From a checkpoint of a small mixture-of-experts model trained on Wikipedia: 802M tokens.
Below are experts of layer 7 (counted from 0) of a mixture-of-experts language model. Rows are named router (the router's row for the expert), gate (a neuron's input weights, with its number), up (a neuron's input weights, with its number), down (a neuron's output weights, with its number) and show model dimensions 96-191. Each number is 128 + 32 x the weight over its row's rms, rounded and kept within 0 to 255. Numbers have three digits each.
Before each expert's rows: a language model's description of what the expert responds to. This comes from a sample of Wikipedia text that the model never trained on.

# expert 37
What it handles: Consonant-cluster pieces near the start of a word or after a hyphen, e.g. Over-w-helmed, fore-w-ord, all-w-hite, Basing-st-oke.
router:081120131104158091090124108153117147135111148070092139117174137140156104152138087150099114175116119076169110098137114139110154117078086107097173255090128118152088145120173085113158112167091131195160092118151130088128167111136111193171114108118144111153133108161093100119143079106082075129
gate3:148204139104119098117071115099151144143127075099120141074112147173140100131131102106145121114113135097102113169133129169114066105132158179164130210108138193170165115150083093111148130165095135154146125076113096094123171107155171110140155112114158097101135142114152104172108121171126100129
up3:122150172134158163103135151129161143204120132080104122129159116091087154087154129102099118182165129105104214151186139074150111094107133188097132171134094177171079177107120106159099180053093083114125174103146098135137182129077088123131135181146098124135127118137160135130106141102089166140
down3:047144147147164080139109091138091162116128106129098108167103123115133100131052116125096122163173166121139157141127181126146096124128124161086135137182176060085065152160168114149127110135135110162141087139149123126116121109130113122158200152073112068177074145142168131153024168098132072136

# expert 43
What it handles: Month names in dates and common time or weather nouns, e.g. 26 October, July 10, year-round, summer, storm, day.
router:170114138125112067169131084082085134088104155139161160134123130151157104186113106154137102092182140148152130068125128123143101105133070135145127255122113141194123128117114121117160139118108144160133093139144143036149190165137149109169114127145144149191120125111112142175132116088139142093
gate2:115087131155117138097170124168119122105151114123159184125122085152114138154136103102086090149154169122125119158139157149152106134136226126163176173106075067078096072080106153158152094111082181124144072140071139147170148172128120131117149107173186119187081170138138113073070077146147124080
up2:116123159168123132089119134132128157103151150101169175177149109182112148135086123156061155155109093136090111176133114164174111135141127121148169167142143148103173043114130160166133133113097130151170128140149058098127215184090134168143110128179159145140077160131153111098116118124155130112
down2:137139145123176086167115139171121081129117154095127068078152098116137114129128165166085179122142095148173108128186117103089153116140124113022101175151130125155126130106114094100142124148154084078074173155146086162147119089137149089154111181139158172134096090160138158120080126151107138156

# expert 53
What it handles: Word pieces in technical and measurement text, like mol in g·mol^{−1}, mm, Height, megapixel, cylinder, chip.
router:148111176152146152127198075153110140133096074185132146143107124125151109131144148127094120101178082094156125080179125138138124142103179079111137255147129155146122112145140177112142066154080151099101147163062137184175095172105182102122140114093123120188115109112124135115159094106152182089
gate0:125083153127131088153145128085169055124127130199099152078081208084082139125151158130147175147180106208110145139126121142169124093115080135128132106096152141108145159108167119125092153106152131101082123143125090122150162122188133176155179161153152104113093144181137091160106152103160161109
up0:088090102104163110111102131157131173170162157152187148090136135101186044127128136102134126151090112087131100156064122087131161057108092145113124107105083146089155153135145197129151121131100095134129091156148054121132145132129162175141147101133156142128097153146118101115111159109135097080
down0:095170144124156129166113168149176169150127142133140149115085156149140133096141114160134141119113129127079139162129075081055119111180071099141133177109188151138122113122169096080154108089136132106099166187162103074157181132135135177129105122112197114124120123114141099092108158073133103155

# expert 18
What it handles: Word pieces inside non-English names of people, places and clubs, often accented letters such as á, š, ž, j, as in Náutico, Ljubljana, Zsolt.
router:137157049154117133167092182107184161090141121136114097150149127116118141065166107136116152154076117172111124151112139136137169073174178064106116164185130137091132157098108127109106128131081130088109176183115093147105076148164137141078193162063151139151120120134128173118124126126074082147
gate3:157094132113065131092094138036116076160179101140162165097100130124145171138111163104114156084145131065111162177158160161143135153097129128173152140147091100156167072104164148171124088112077116209106123163101171091135138181160103125102127141174150099181158116067117075151160111137116130159
up3:127106135113101154092086164081109177184155123124141132123087100129140138113094174128124125118149165109085118131117127163144095130178094153151193168107088142180166140153099102189058084127127112191109165143140182090153138171158148050155136151166113164156119089139133106139102082132114134131
down3:174175092141067149098093088145109167132124124167087104120109174111115168117114113156151192147156119110135086208111167138061161103118072101131140140097146159169139179119136120181108150102075081173096100120189152120190134128128127158141117113152118092124135160088147108180175070075130101084

# expert 30
What it handles: Middle pieces of words and names such as th, st, -in, as in bimonthly, Hawthorne, Mother-in-Law, plus ordinal th and words like last or first.
router:083142094097172079073108121108124116150175174108140122159201136124155123131128139138075152156124134165099146109099154108128147109128129130147125255129126129175099119126133070111130133137157158162142075094153096118129156115091093194116184132146126151125142160173129129112101083140095099111
gate0:185139137130067112078125147132117067149083169101152097104140138186082167126155138137056094131186132167157112085094141097129160119166069113134193170150140185152099108138158181114158141148050182075110127171131097130126117134153114073158093112099088111141107117152072133156124102119073124138
up0:125172200195109150108128147148106089147140145111164107109106057097115171158105087117085101113166185120146150118165085139159114107145158166114163106088082140134077139107170134149155193131135112159155107091075148145146169156129087137155152101138170144058110126135087117167128134179090104178
down0:103190151109172130150122146100145095100137140116133122137057119123137100144140144121111208117142150101142069130144141151087146208091127154056132129127143147173152160155146135133145094032119099104127077144174096126109119116184089158147171079109090116106116131151096120087100157174072174217

# expert 13
What it handles: Middle and ending word pieces of foreign names, especially Slavic and Iberian surnames and words, e.g. -ović, -ová, -ich, Investig-ac-iones.
router:097142046153102145099105199144151076078133112087145119141133112146172161108126135113138139185128132176097138165120101164097161154160097158087127244164068122086144147164158142124169149136123105162142149138071131109072078082133103146104125099082141131165077124122097145131131069128072159114
gate0:065112108162190128142133148125098134103169137113148100147158109107080127163127064163126142077161096125008114105175136197170143073167084154120129114071125108124056157107109138206127119148167172136127139096104114185151148094131147122160103146126114064147135164174118132191121127155081144182
up0:174137146143094182055074169137167110176212090123147143114082165112145098094102080099155090128107139116140114125088133127100048109117083121155090110146113172123101100165207137160154121119114094151149209107157098132099142108114157104146134092052145153120106152136093156067079106102119186113
down0:112129118094134133123099106106170099170206123098102202187163154100167079164149109100069103167124132188161161110109141141117100115093098113107065169136084151147111106144146125167110123132136130102129151116130111161168126130180101091117105098204135151201132094130124109084148167108166173090

# expert 63
What it handles: Tokens after an opening parenthesis or in tables, including chart names like Sverigetopplistan, byte pieces of Arabic, Greek, Japanese text, and numbers.
router:140145098132131133174102147135148141155101092155169099129093090165138134158139107157161179132123062148120128129127096114085132091141182169136122170109133122105088112113080120132099126104098090188101171159141162156159110115115169088101115135079130102065081148177134098102109058226135079154
gate0:121172156172093151128125155142154153122222071057112160064145043115174099134167091168174182075059097079134151147165128180152148154156171151141093115138135140141119124148115145161155126166169133146110159154121071123177061129149203107065103123079105125103128152141140116113145117146078091148
up0:133156109081118133153064103097122079156145093151176174144129162123115075156095131155135153116156152159115149133082130134101163103144087128155140138129129167059131063164161151152094166091055129130157133143127138163086101122043123155124115160164134145153160160147098186106066088154144141186
down0:122147158089195128147143092138116131113087113128185185145094144120113116127114211154121200137163124087152106075125120086137197125098158131119099151171103148106139071122089086093153101150162089091116144143128109140096145142115148103096106113151158143134141099097163120129166089143173131125

# expert 15
What it handles: Prepositions such as of, to, for, between, against right after a noun, especially in titles and phrases like "the effects of".
router:185090159142170128132104108126090088114129169112071094140126180155190126138100078116126113169142163121114136142163108119119138105075150143132080060126125164120142149124169156147155169151149144143128127106087139107142169160125094181177123135181144098135150147133128122139100144071124212156
gate0:111130075129119160090170156078127079113123100113157154081147088127129107065166137170101136138171137094072167112082122125143120164124121100121120184078157115168095137137110091145085111116155116153142103185176125137096064156081163084106148163113151094115152165109161124133179138142076158113
up0:140118091143139112181065136121116142160104122181117110062112139129109112123187141189128136157086076103117176122068128094114166092130142135111127147109178134103157161087108054161120152103113157101110109166180137118084141156137086169152158174181170107125132153090137070122110144099090077050
down0:174124087151170096151086126103131060120070118129107104125139147124102119119178079206159136101123148082141147129127083130148149050135145159045209064129125109089184166130147112160131084143148152098130162115112105083124193107178108058128165147083192127082166136076183080120096127099140144080

# expert 14
What it handles: Political and governmental nouns such as Secretary, Senate, Affairs, government, and prepositions by, from, of in articles on politics and officials.
router:092140125113035146126103146122124122136126175149142140159160153090161087124114113108178098153158139104105134149080130136116197166193095111128108090126109150127173141140114084141150141111161169152158120111113138075107166124102160175189110147161100151116091118153094120154102160158082152122
gate3:100125094150142114139156126111118168129101108094110154144137216144189155122157119117122142151149162167136071143187094121106165113158111177138156103139142104132092162068159094060118137155078140142068147118118149152193109065096111180118124147145084158144085068126104189131117113114086157147
up3:177086068157085059157164115068129151175150054095139111169147153134144124126145132114172123116120127123131102103163093124128146079158085147188133113080122104115119185133167086107246183170117149160084110131122123072145166113096097165130106087138135179137115119140109165081112147146102169122
down3:125142134171118090199144128095128184176137127116056138071127142156114091134162120128159115161092103148175107164176072145163118132109083121182103114093110189105106129156128135102161122154079087155149100136083185131117034092122153163139125106137087103091090092181155104146174119144155141135

# expert 60
What it handles: Line breaks, section markers like ==, table row ends and short infobox values after colons, as in Platforms: 2, Length: 3:31.
router:140136084134064142135150084111149102112092055131150101133090080143107103129139094153148152148148133147197103144143104140111140141155157125120136229081093128135098099174112117151097123156124137184109119128145121095060121177132136082093118093087106110103118133151148123122184099143103070129
gate0:161149167145122126067151196154117110201157129127086112060155118139045112152136089121106164150146159168062098124122139153100133141038128156164154136143149126075099095116148153090114170113118094166084116113112050078140151166114138116203110161071133112124163146168142145101115131124111117122
up0:094161145167139131132154127155085173149145119050123212075137126096100152112082130159126117127098127165154120133163139153107169145118143131105096157134083150087107076148089166112164140118107089096147199151096070132086130175142150083097164092131128146131091156152092149138160086149117110103
down0:130147130148173156140181125103111089092125091102079135198136135126173158139148143199128118145146116133148099132147149141109155123157181143137121185120091156117146091119105140070110177138093143037154151186194097127086092167115096115110092112089134073109169148145109093105091111139095060123

# expert 8
What it handles: Periods after abbreviated botanical authors (Hook., Lam., et al.), decimal points, closing punctuation, and Arabic name parts like ibn, Abu, Al.
router:179165072154084075092112139140156150144179150097129120108152052082117127096115181170079147105093171132081128170127091092171162138061159105141169085107170071119178148118155138152093166118162102116160151132114061145140090074141116070045160171067106176133121122142135146159088163106113136098
gate5:084124137144120113139085098104121186100077130122040128145119160101181134180141158115115115120095141146078182117161104143152091124125091206086122122080169088161199153100155157118197146102156068150136151141066172127112055140144193178152170164150104112147113149143126137162118168102138190167
up5:123157083106177149100190137100151106150199168114158150084147162138058087101122113074117160143115136132117104088110138135147123113090107118038157120111139146142118107107149167112107139137132103179133132147142092145101172093113143091150112066148157115168126129100155222125137142115169156146
down5:152136084100130143140172156118147074172115150179183118139168136149128091217111099069082143107151091086088126123151066167137133122150090162138140132091095101117156103135149155112127162133074156132132106159127132103108148092161156137123134130146114159128131111093063175171095136144125116102

# expert 31
What it handles: Capital letters inside acronyms and call signs, e.g. WHDH, WTHR, CTRL, IKEA, AFEC, plus " and" in lists.
router:077124088181171170096197104181115141122131092128083173152157102146147121099130091070082157178100139157143133115207140124151141099128080131113152175101099113145111071132107117149171126162139134086133087113122171094120074151140125149082169065172123154125125177135102055144159128164101135117
gate0:144154101093077138113156119150123092097113109045102105108172159105131135193141090173144144131157160124133109107126116203138159159101133146094115145153125101050105157180121127145142127158084158120124178109167143165107134176097119103135150167126127134177097054191162141126103095129152117176
up0:115111110177205168130120174100172111166129122142116119125133082151113138123075174170125126132114122125112183131144133145149097122145073116138128131074143184142117165096104122078146106098154078157046100147117161103130108177183141155074144172132175146141102185135118105181163158119123139105
down0:078152148135151132088097199070156167161111153101166137134138104119127132143111099080119122154082146172113162150136159154154172061105125119131142176071133157164138154127041122094167127084144152112094064153099137127112070093171122140106147110110143140124150127107123156138134166144144124124

# expert 6
What it handles: Commas and prepositions like in, of, from, within, plus colons after infobox or taxonomy fields, as in Location within India, Kingdom: Animalia.
router:111120044146157163158090136122096167105077191194043109073114112121115151108173097104139171174120139176155121095191113109145158116127162151066099082148128105063172077112096135166184131129114111122105081094169164131155133119162071130179126103129096182105185110174142094151131177170116126137
gate0:123154170117078113096186091136181111116113108105128103155096135174128146183110144126157097172119124148089149138131143123134111131085076139101169125153117101096119146089149120111076096087110161081104087140046153161142156180141154173124148124147155085137135193111110146139116112124124139167
up0:127144151109075132138151136116145069124116134111146159116156090100048168096139134073171094129113138082145101136093093091076152138136083111155158125118129148109131158146125168157102167103097097115141078157105165118138132154125138197156159113090128102065172149117171089125164101173178098182
down0:127118097122138164144153085183146112144115015164109102164202092127163156116104142173165118194079138160109095085152112145055147132123095145095105139085145123141144135146165102142107143156095176129112094117131115117124081142144160213048136086112142086079154161093088099140157098121113073102

# expert 42
What it handles: Words qualifying amounts, dates and ages, such as more than, aged, age, early, late, months like January, and percent signs in census data.
router:161126116087158141179117110088084162087118061145084113142084168127133137186143187169139069077152095101175082110093123096089087102121137089095098163128106177159131095127111183104108097138151147166106192147170175097114126143111183124119090105112111097151143083122084136086071142087138108155
gate2:136214155159128056113115169094158064130095103111123099197122092148159084160121053151131127114115105193141099140178119081172116147137089115075144182101110114109163129119155139136151111159103141121144111160150137143154091136147133150180143132137201136168144122102175120037115126095095127165
up2:192127164157121136132105136073109096105082128122118062170067112160160117161156063159142148102188100168109123090168133113143099133084102154141137146180110140086129151102146120128171065111110125150137111143106103155121100086130126230169180131123147124164162115074097118143080114129149070174
down2:215189123066185104184160162143118113152129109127147130108095081098146175117112117161162092104122090110076130167127077131104106061157190114100158140137147187165134139147105168116115194124133127151119169136138114105178100112135128142173156093195134151117140168057125153102102159120191180124

# expert 49
What it handles: Word pieces inside chemical, medical and biological terms, e.g. ur-ic acid, ac-et-ate, cy-t-okines, u-ve-itis, plus words like nuclear, drug.
router:134123173133093145152159131148154145122123118138161090115127108110111201101097150103089100104172113095143159119164152148109119155096157082149151214121110126088152091156132150158122078137120149103103164183070091139177107136142153143144144173086156121186172164115108147151138110132155150097
gate0:164151100131099144053170094135116090130127151095103121125090088131111178135108124167168074101112164097110102103109185107115178140105101159163137055104106128091148143080123151116163122137083165138139093169070151131111187069147131145144163107131168149197147160101158107131097164142063102128
up0:116108112096127138067130126122147090128141105153122205151063150094135130070083135155167094070167102147098143193047126133162136058094127094144149175150155074117069120162100153110130132101126136179209158123090148068156100090170091090127142143057145127162176134132105116080120125135105137131
down0:145108113103171097103152107134088216167156147147111151151120089134136107184074137147148148091121102112151148133115145157120124167142159126133138203183089136163177115123084128092127162105169100158148103166056145094052153130097124096151091132110159136153142101116104116174107102161129159116

# expert 29
What it handles: Words in athlete biographies and infoboxes: played, first, third, Personal information, yards, Goals, competed, footballer, Rookie.
router:090133106096157133088177143129154085107136155125157126090103131126080105156128128144169111153138137183096142127085113095154124081183136184072097236142119106141097101146107119100087088125084097188107099090131186130210077086140081125064104134125126170156108153101132130134118114184111131150
gate0:067122168154111064140134117147182147131131129069075140088126145111140127129086136158142056154127102096158166140124137153174221106139124135170094135094097062128151146112109199157162113152096123143183156142088115141104153103134090095180088117069134097128142124087153120123180172092140140080
up0:091119163138115129172145155134179144093136145080108081080143112161151167139142110105137067135172162156109141129090083104161189111143127184182135141145101124103137126147122152103098152151174112096192194087105066155129195111120133159083146120145079146155103158124150149171154110143163065097
down0:144106141157167090145114114093137092102114123150188170170116066139134096162147140127140136107144139113186170157187119118177117075122093115137170107111172132180100055212118142122101144135166117132139093134175142093138128127136120115125100160161118062142175185095094117129112137093136151114

# expert 48
What it handles: Words and word endings inside titles of films, songs, books and albums, such as The, My, Dark, Secret, and Sleeping in The Sleeping Man.
router:117104160145149113116159118069161170104142101114159129111115105169145119090117129119079113126053123138139073110184108107141106076049146110164192207076190116142080185091114124139108159095170144122186086136169062140101121163144140178143103099175160054088131129125164123153166129097156109089
gate0:094110079178142164189162096111196159143107102117146157153117133115087155179166161065117100131130090068130125088101151146110141112109129116181157171153106071131123176167143109126165121098146157107114137141194156170128093162139127171164106151085138172166156103118127153123170179118081095078
up0:183145145098143122101145116158093166108104122121096105109134130124150187193072106206120181111148111129095120136160174186136192090116131133102123137184088095145146104068164060173114175108115175135102090158070113103144171092082169125148116160113148190138114094114192071103180083093085122138
down0:115112164164106139087147111146123111135134116141103095200138156124146155163176127127081072136156121106106190092094167130111174145107180123136085127077167224132062180124137136114121141095107135138122106106160169117144137073086132121153196156153129131077158107097052134076140131078104141121

# expert 38
What it handles: Table pipes following a person's or team's name in sports, racing and poll tables, plus country codes like ESP, FRA, CRO.
router:099158057182143165117151117023158107101119120126109160134133100110149156087146117127119156157098120134133146117157133146204197147163108114131130111115146137118126113118122113144124113140116123087139148144165138161133132126150059084076149107136180184149085170133150130168118190170146177154
gate0:093164137119217116100069136126119097181141135116178103150133133098133180090206149112095104074107077144075149065145149093109146133081139156098160144160178159109133164115153142182102095103160106101132115118146108138097095129150148116121078109157182098159178129135144159133181145132054133100
up0:167095128159111128170094135147122106179153102091129134105139150186172098188146133181158122132164098079148127124143080103119087148135152110110144123104110132157132137087109114197073178149109116104080157105138112100166109094095125156103165198051054158104144080113151107128131138157151083101
down0:131144128095065084139153118071174171194131096157051074166139177145154165142107095167095144203145083136135144119161151176121058129154119137134134181102162151115121088108070125138123178151138123147109103115166099102139135170169100165097138156125138151182080132110146133122094126121108149123

# expert 22
What it handles: First letter or piece of a word, often a capital right after a hyphen or quote in compounds, e.g. Self-Control, Self-Portrait, comedy-drama.
router:112128092153132112089107148160114121147111109097070145143180155132129133169109070122091114140111169067154126076146145131082154110073137106123189255093106113129098106126128098168185130145087140183150131127146091122116100189139147171155075171153120111072124124160137122098134068136079119135
gate0:121113111150085171094157159121186106155088126145182086073098123128092171095146086092137145097125118119088134215144162169108189186124100116127098093173153080131122077122182120114152130161128191121096085145152080110121173151103115141101093062142076061083127116136159120111129105103158043116
up0:125109129146175163143129116164095123132201151144077108181151116136118130101126127158120115196108129117171126043135134117131064080091144148149130127108103114140116165121106121075065162130076089130105100100083180112067144139125140149167134221099226163166106142079122143117149141158127111070
down0:173150102124159095120180101044130106093158103153119191175089077148176092123149153199158113102123156103107127097098087123166132103107113067200172138121145147125173162151162147158116145170143133211149131119120101131102154107104139083111114114151185112165077131154129162173155094127097170168

# expert 4
What it handles: Sentence-ending periods, colons before lists or subtitles, and line-initial dashes or en dashes in lists, credits and references, e.g. include:, ")."
router:184155136100127143093111132054129123128159151168100097097168142111114113085114159120134134155077150109141159158111133146183141127091079141174127076129116121101128166111176101170126163173168175123135145096126089107134196116113107085202161146120105201084113116105173095138086111134120157190
gate0:045133128134121120127109166115115138135112155092165169105118151097137108133108113149107114146132074101079133117148110117161131105138152168135157140157127141161128144129149141165150117135109079204127081107065193148063109171138136127124135151100152131153139143109143119119112132107099088046
up0:143130131153147105200094154097069133106085165125110106150139099151090091078186126129144130136102128108122085125185160147153195175111103114063137138144186176130177128120168094146155130170133138145103137097192163112125153083124103151140115109072141141129158086120162047141135128097077058118
down0:118110097153175169172066108126158126134100124112060110087105081112179149129108093161094175126128152130143111101144174126116146153143123200100100165167132153118129168111098107113144139095156156137129106066224143083110110144140054112124146126059153142089146100169099128137175115135149137134

# expert 57
What it handles: Modifier nouns and adjectives in technical, economic or institutional phrases, such as engine, health, financial, nuclear, private, home console.
router:151101194071165144123146096117124131080126142130157128141122131141170109146088099125088134153193129135147170101182168141146089120110081099133179218132141203151153097132122184138098054134137104155080119104074120087136131127137158163177146122093149134154144150153126122164151091147162160108
gate0:091137115121193152099072149137083119072143130123192121086081100112093168155136115139119150099155123163100173117164141129141098092075112155087129130161093125099101142130108143085110165095110078161080156077125135145107120111101147125163146175128102111123170117107133097176101059096149126148
up0:198138113142094129128168154166117094117157071152080105090124147152134111119181170063124070119093156065104121150119092175096109065114118106170109202074157105070130116125134102145123105096066164143153089152167156130124101145126148075098133141109116098102171080199107097124131139128122146131
down0:125157129139125076120115182129103032102175106151135155180113137129115081189123145104106151149125141185110124142167136084141127086172105087134167116089101148141213130147139158183101092121137093141160118164130119139128112097157119089171106135129134067124161136157088078111122191118088137113

# expert 34
What it handles: Single capital or first piece of a name-syllable in East Asian romanized names, often after a space or hyphen, e.g. Yuen Wah, Ha Yeon-joo, Kim Dong-hwa.
router:117140067182181104071138138184099126173192136106140125105154112057156113098115085109087132141110119127085154100132147129112087110111136143170166255116141111185056060109106087152104144132130157173186107150160112128125155156078075109138119137140116101089107137119184090135150081131117085149
gate0:137155164114110151221187158116110099179195149115153151104136162148152120081176108101172153156115130167129127107096086166150188136098175119136147145116097137173069142145087157142109135083150096078230106139099137094092151112135113172095119089109107057164122120116090134171125126106168138112
up0:168134138121134102113188106125099098124146156146154143106072192158218070144112132140118112136148083105124154088085125234140191134090089158140119143101109113149128089163121140126140127092116127207065090119129175107142171116108110067137143146116113083146101101088097116176145150178197116073
down0:199112120142159163168064062184140109150094186115103088159132108077142097156137132143190162149142150069189173085124109122134149086155107166126118175127100102139120164121094205114097145093156140096109195182110123143144102155126072160176128158106139122099143139140156156105111116163135139120

# expert 21
What it handles: Words like and, but, was, and adverbs such as originally, usually, plus table pipes, mostly after a noun or comma in release and airing contexts.
router:123138171095098081123118121116120128153100107104087171130164161171112108175099132129153127169136154029195127165113151090100127162076083138105165095120096108158186113147162117155134146144104144107125094198109176094127212096111164174121119138140151143139100143110119149114104145100123119128
gate0:163094107181074102132140149139167138161146136183103153116155073107149090114123091212108146109119103101129144147098115137075179139110158140196081137046121140086111156111116173131103095107081170129171164147121129147054106162082074090113135140058183149076116136146128144110112154172153120140
up0:151157189107185153163138162110163170195176114179077170117105110112089136132122133161148111089133101122139191124110124111096151141116131079135138108121159110090119109047062144106106122122114123124123141162113129116157166133133161090112110174117168111060165125132150189187115092142164124132
down0:096100094126077126126105145109077075093150107153165085114089130142085113162179135153212154165120164165092138150156115079060148129089160153151148084113097157159100179114134175086146099151129118160144157088146107121143101164082116085115072145132103159101103138139145099115101108137142137164

# expert 33
What it handles: Pipes, numbers and sports terms in game logs and stat tables, such as yards, touchdowns, rebounds, W/L columns.
router:122149170128119122163144094132152148075144161138140148111095134132097093099168139153160086098147121188088122143074119131103157118215125147117100152113113190106081109164060128100142098140112119122105123163100138160122080069158180130124098060134159166155102154109100145088126098103164145199
gate0:124057135124103129140189079121133070157117119140105110157149197119141105175108142122133158132104062088121069156119186149113102187115076143112166100120125154152177172110150098083134109135131155130131144141168112133149179170130115138198164165103176158163122190146135117081157113135093083078
up0:123133126133086123092088172149150166167106044113086104063069131129139130100181157121143161095153122138142110128118150124182152136169154070134104136090162122018137084174169134147045114126124177119143159070146143091131138111120138105102071143094089132140172100117112137159196114178100112136
down0:088095128138128117160170144075173081113131132107134123128150165155171131143090137162122121102102133136096161133150106166160174110163148156102077043095081110110122059109088121081099143084158074134137106170113135117138128179067174158155141101125115129169113161076138109133044136146129125146

# expert 41
What it handles: Articles and possessives starting noun phrases, such as the, a, his, its, their, plus the piece her in herb.
router:140125179091095144118174083071125080143127114109148094140165159137124123181103061126117075173123161051094116119152157139123067151089074099100116185079089121100161121158166174088113083152110135128093127094108084080111097138135182153163117106168129089085147138106134075102100161106176124122
gate0:141110177238181105160146138121110150119116110190115119102099110168134128131095148132165145146050128118137114113078095151164126123105216093145104131100150153111102124122134096105085144118163113124103166159169127094079196117131129128095156166172119095145115111096112143087129123133159110177
up0:139152088121154168102094132153130122105085118126119103113106145124088132128098079144175084121127122149151122186150079146163120122114135138151090175140169111137054137143158115145061101143127171140123133154103086136163109152110099068094044105119136126066138150141162153108104094235125166085
down0:112151147180144127096083109125145157187183154089016138110119127087124115130143187120095133123124174125153107056132122120173082164099117095167157122173143103135108089099133158067104158149114145175173132144127130113104110113178137078132142052141145134128157131121113070128128106079110101144

# expert 35
What it handles: Letters and syllable pieces of romanized Chinese and Japanese names, often beside CJK text, as in Qing-d-ao, Yi-w-u, Shin-obi.
router:149155053165177137120168083174100105145173144092136110117186075073162102135164068167103141112152080126099123112148172104081081158140133092182157223106124103180112101139105121130112137175082153188138094181119134100119133141068084122149104136121126161114112145120128096133161047127110111149
gate0:197101119138132133072172156116158159120124123111138133137154157168124150104142174119065098087133112073092117166157112150097137098129209116114127153137143143149084106133151121157075106165108111136125129121184118116107186165119139160130139132170090126145125070199172180134157106124088123096
up0:144195150101074097109119099102113138156157128185156086128075155146144037174069154104161121170121125122162181151077128096101121138146133135171193058181182114126143138127100132098142122175131101073151147145141093123145107108124158097175119172163155190143089102120172088127138108054096128148
down0:133107108130159097151170170033109116103154142171161134136127145106115063092105184235107152096134081085153162083117147123128131103089124109099107145107074120091118123157108080148127113157144138112171085133141128080151178143141166100097114097111146152082106121106101159147131096165130136123

# expert 17
What it handles: Inner syllables of transliterated Indian, Slavic or Turkish names and places, such as Dasg-up-ta, Ern-ak-ulam, Subram-an-iam, š, č.
router:099101075161123135139133116120140125150152159116119172136164101065196146083147128104138155122133146168071112148083099168172153121140137111103099227206140113106178157124160118138099137090146083140144154121129138215064093140151114074108208134122104157148130133131146117148087090199073123110
gate3:154108128151156063140088138089141141114090140109084155067138218112133079148136098170131101169114144132072144096160128118161128121102139198112098129209099085165115118148105146114116136117138147123167097124125121098144150123121151171138138148139113136091165063161132154124155185121114171172
up3:148191127195123136110120152089154112153170057150167108122081131099111105087140137107101172116130186133129107156139153160089148117152192108114171020116130053111166129121130148141107077142105060180155126121101134123186100177074164087153138156129168119105140109122098087177118096110137142179
down3:126148116156133117088084165128101129156097071124125144118127115106164076114131154121092125153079157130146102183109160151086136123093052149101114084181130080128176142112145091145090139098192108136077083100121108119140091140113118107128162168174154148125127067155101113094170130171163135159

# expert 32
What it handles: Conjunctions and linking words such as and, or, but, nor, especially, probably, that join phrases mid-sentence, often after a comma.
router:179155144109149146104111122168120129131169118122090121148186163151087167117151167173175159090128148127198139165118104073113118191153079136091153071142174092147151073116132105112100127072175127095094090131139164064104152073130136159110123133183115140091107091080115116166139168124146166175
gate0:143131122107155121140135156108153091058074125161123075151125108141134139115151126114127161103156179121158147143110123109104166151164074155108180117137148106143090071136191096056072117116129075132196106133161166119183111111096100143118175106120108066130072069107163147067153103106165147188
up0:145124151183164190067190139120066161171144111086120129080088157167140105119075137149127172132104141131096100103174171156162063164127174075124121133138071096092141149081138182156158131081157146111147129103150131109119025130161139087090087125103190102133117168153123086185126113125073104042
down0:143129107131128191142119073209112142141199102131103156092122131074107117134160118173109103125108119168129094087129145125107146126063124076083124111116105196090126109158117152171090101156131163138161187148145156121088175100117168150137143100124145146120114113175129210188100154086205111142

# expert 3
What it handles: Word pieces inside foreign personal names, especially Slavic surnames and first names in rosters and lists, such as -ová, -ić, Ivan.
router:129162053136120188116083199134150122125151105122116142120159134116138187089139146129145162169101109202074159180119107141126190135158136134102129255169093129118162147133126104107128111088118115118122164127105113159104047102126075124142189161077101160154110127110135162109117096166081114113
gate3:116179127100098170120115133102147133061120128185171117097113130156111121110121121101088089094162154135121083131135080164153164149060156109143122145146111198110113124156068077133167120148156115086111164132146150118118128099078144065068146173123164129131193133121179080119133144162115145147
up3:185136152170160127106154111129181114078149126087141062111145191153132111097101130157125143136149101151124086204146141133080095095145102138077110068152066135091121121158141126126085137160109157139136097155167105117084161134155154100135065105131159117163091139131054200181154126129117097128
down3:066098085131113153134146120135176117114117180100194150107131152125148149189098094155158122115150119095128141130175028081174120108125106162114095113138115135116168110197123163105138088127124082154147160073154103134136101080125145125118116159171108139124165098181110112094122145155138207149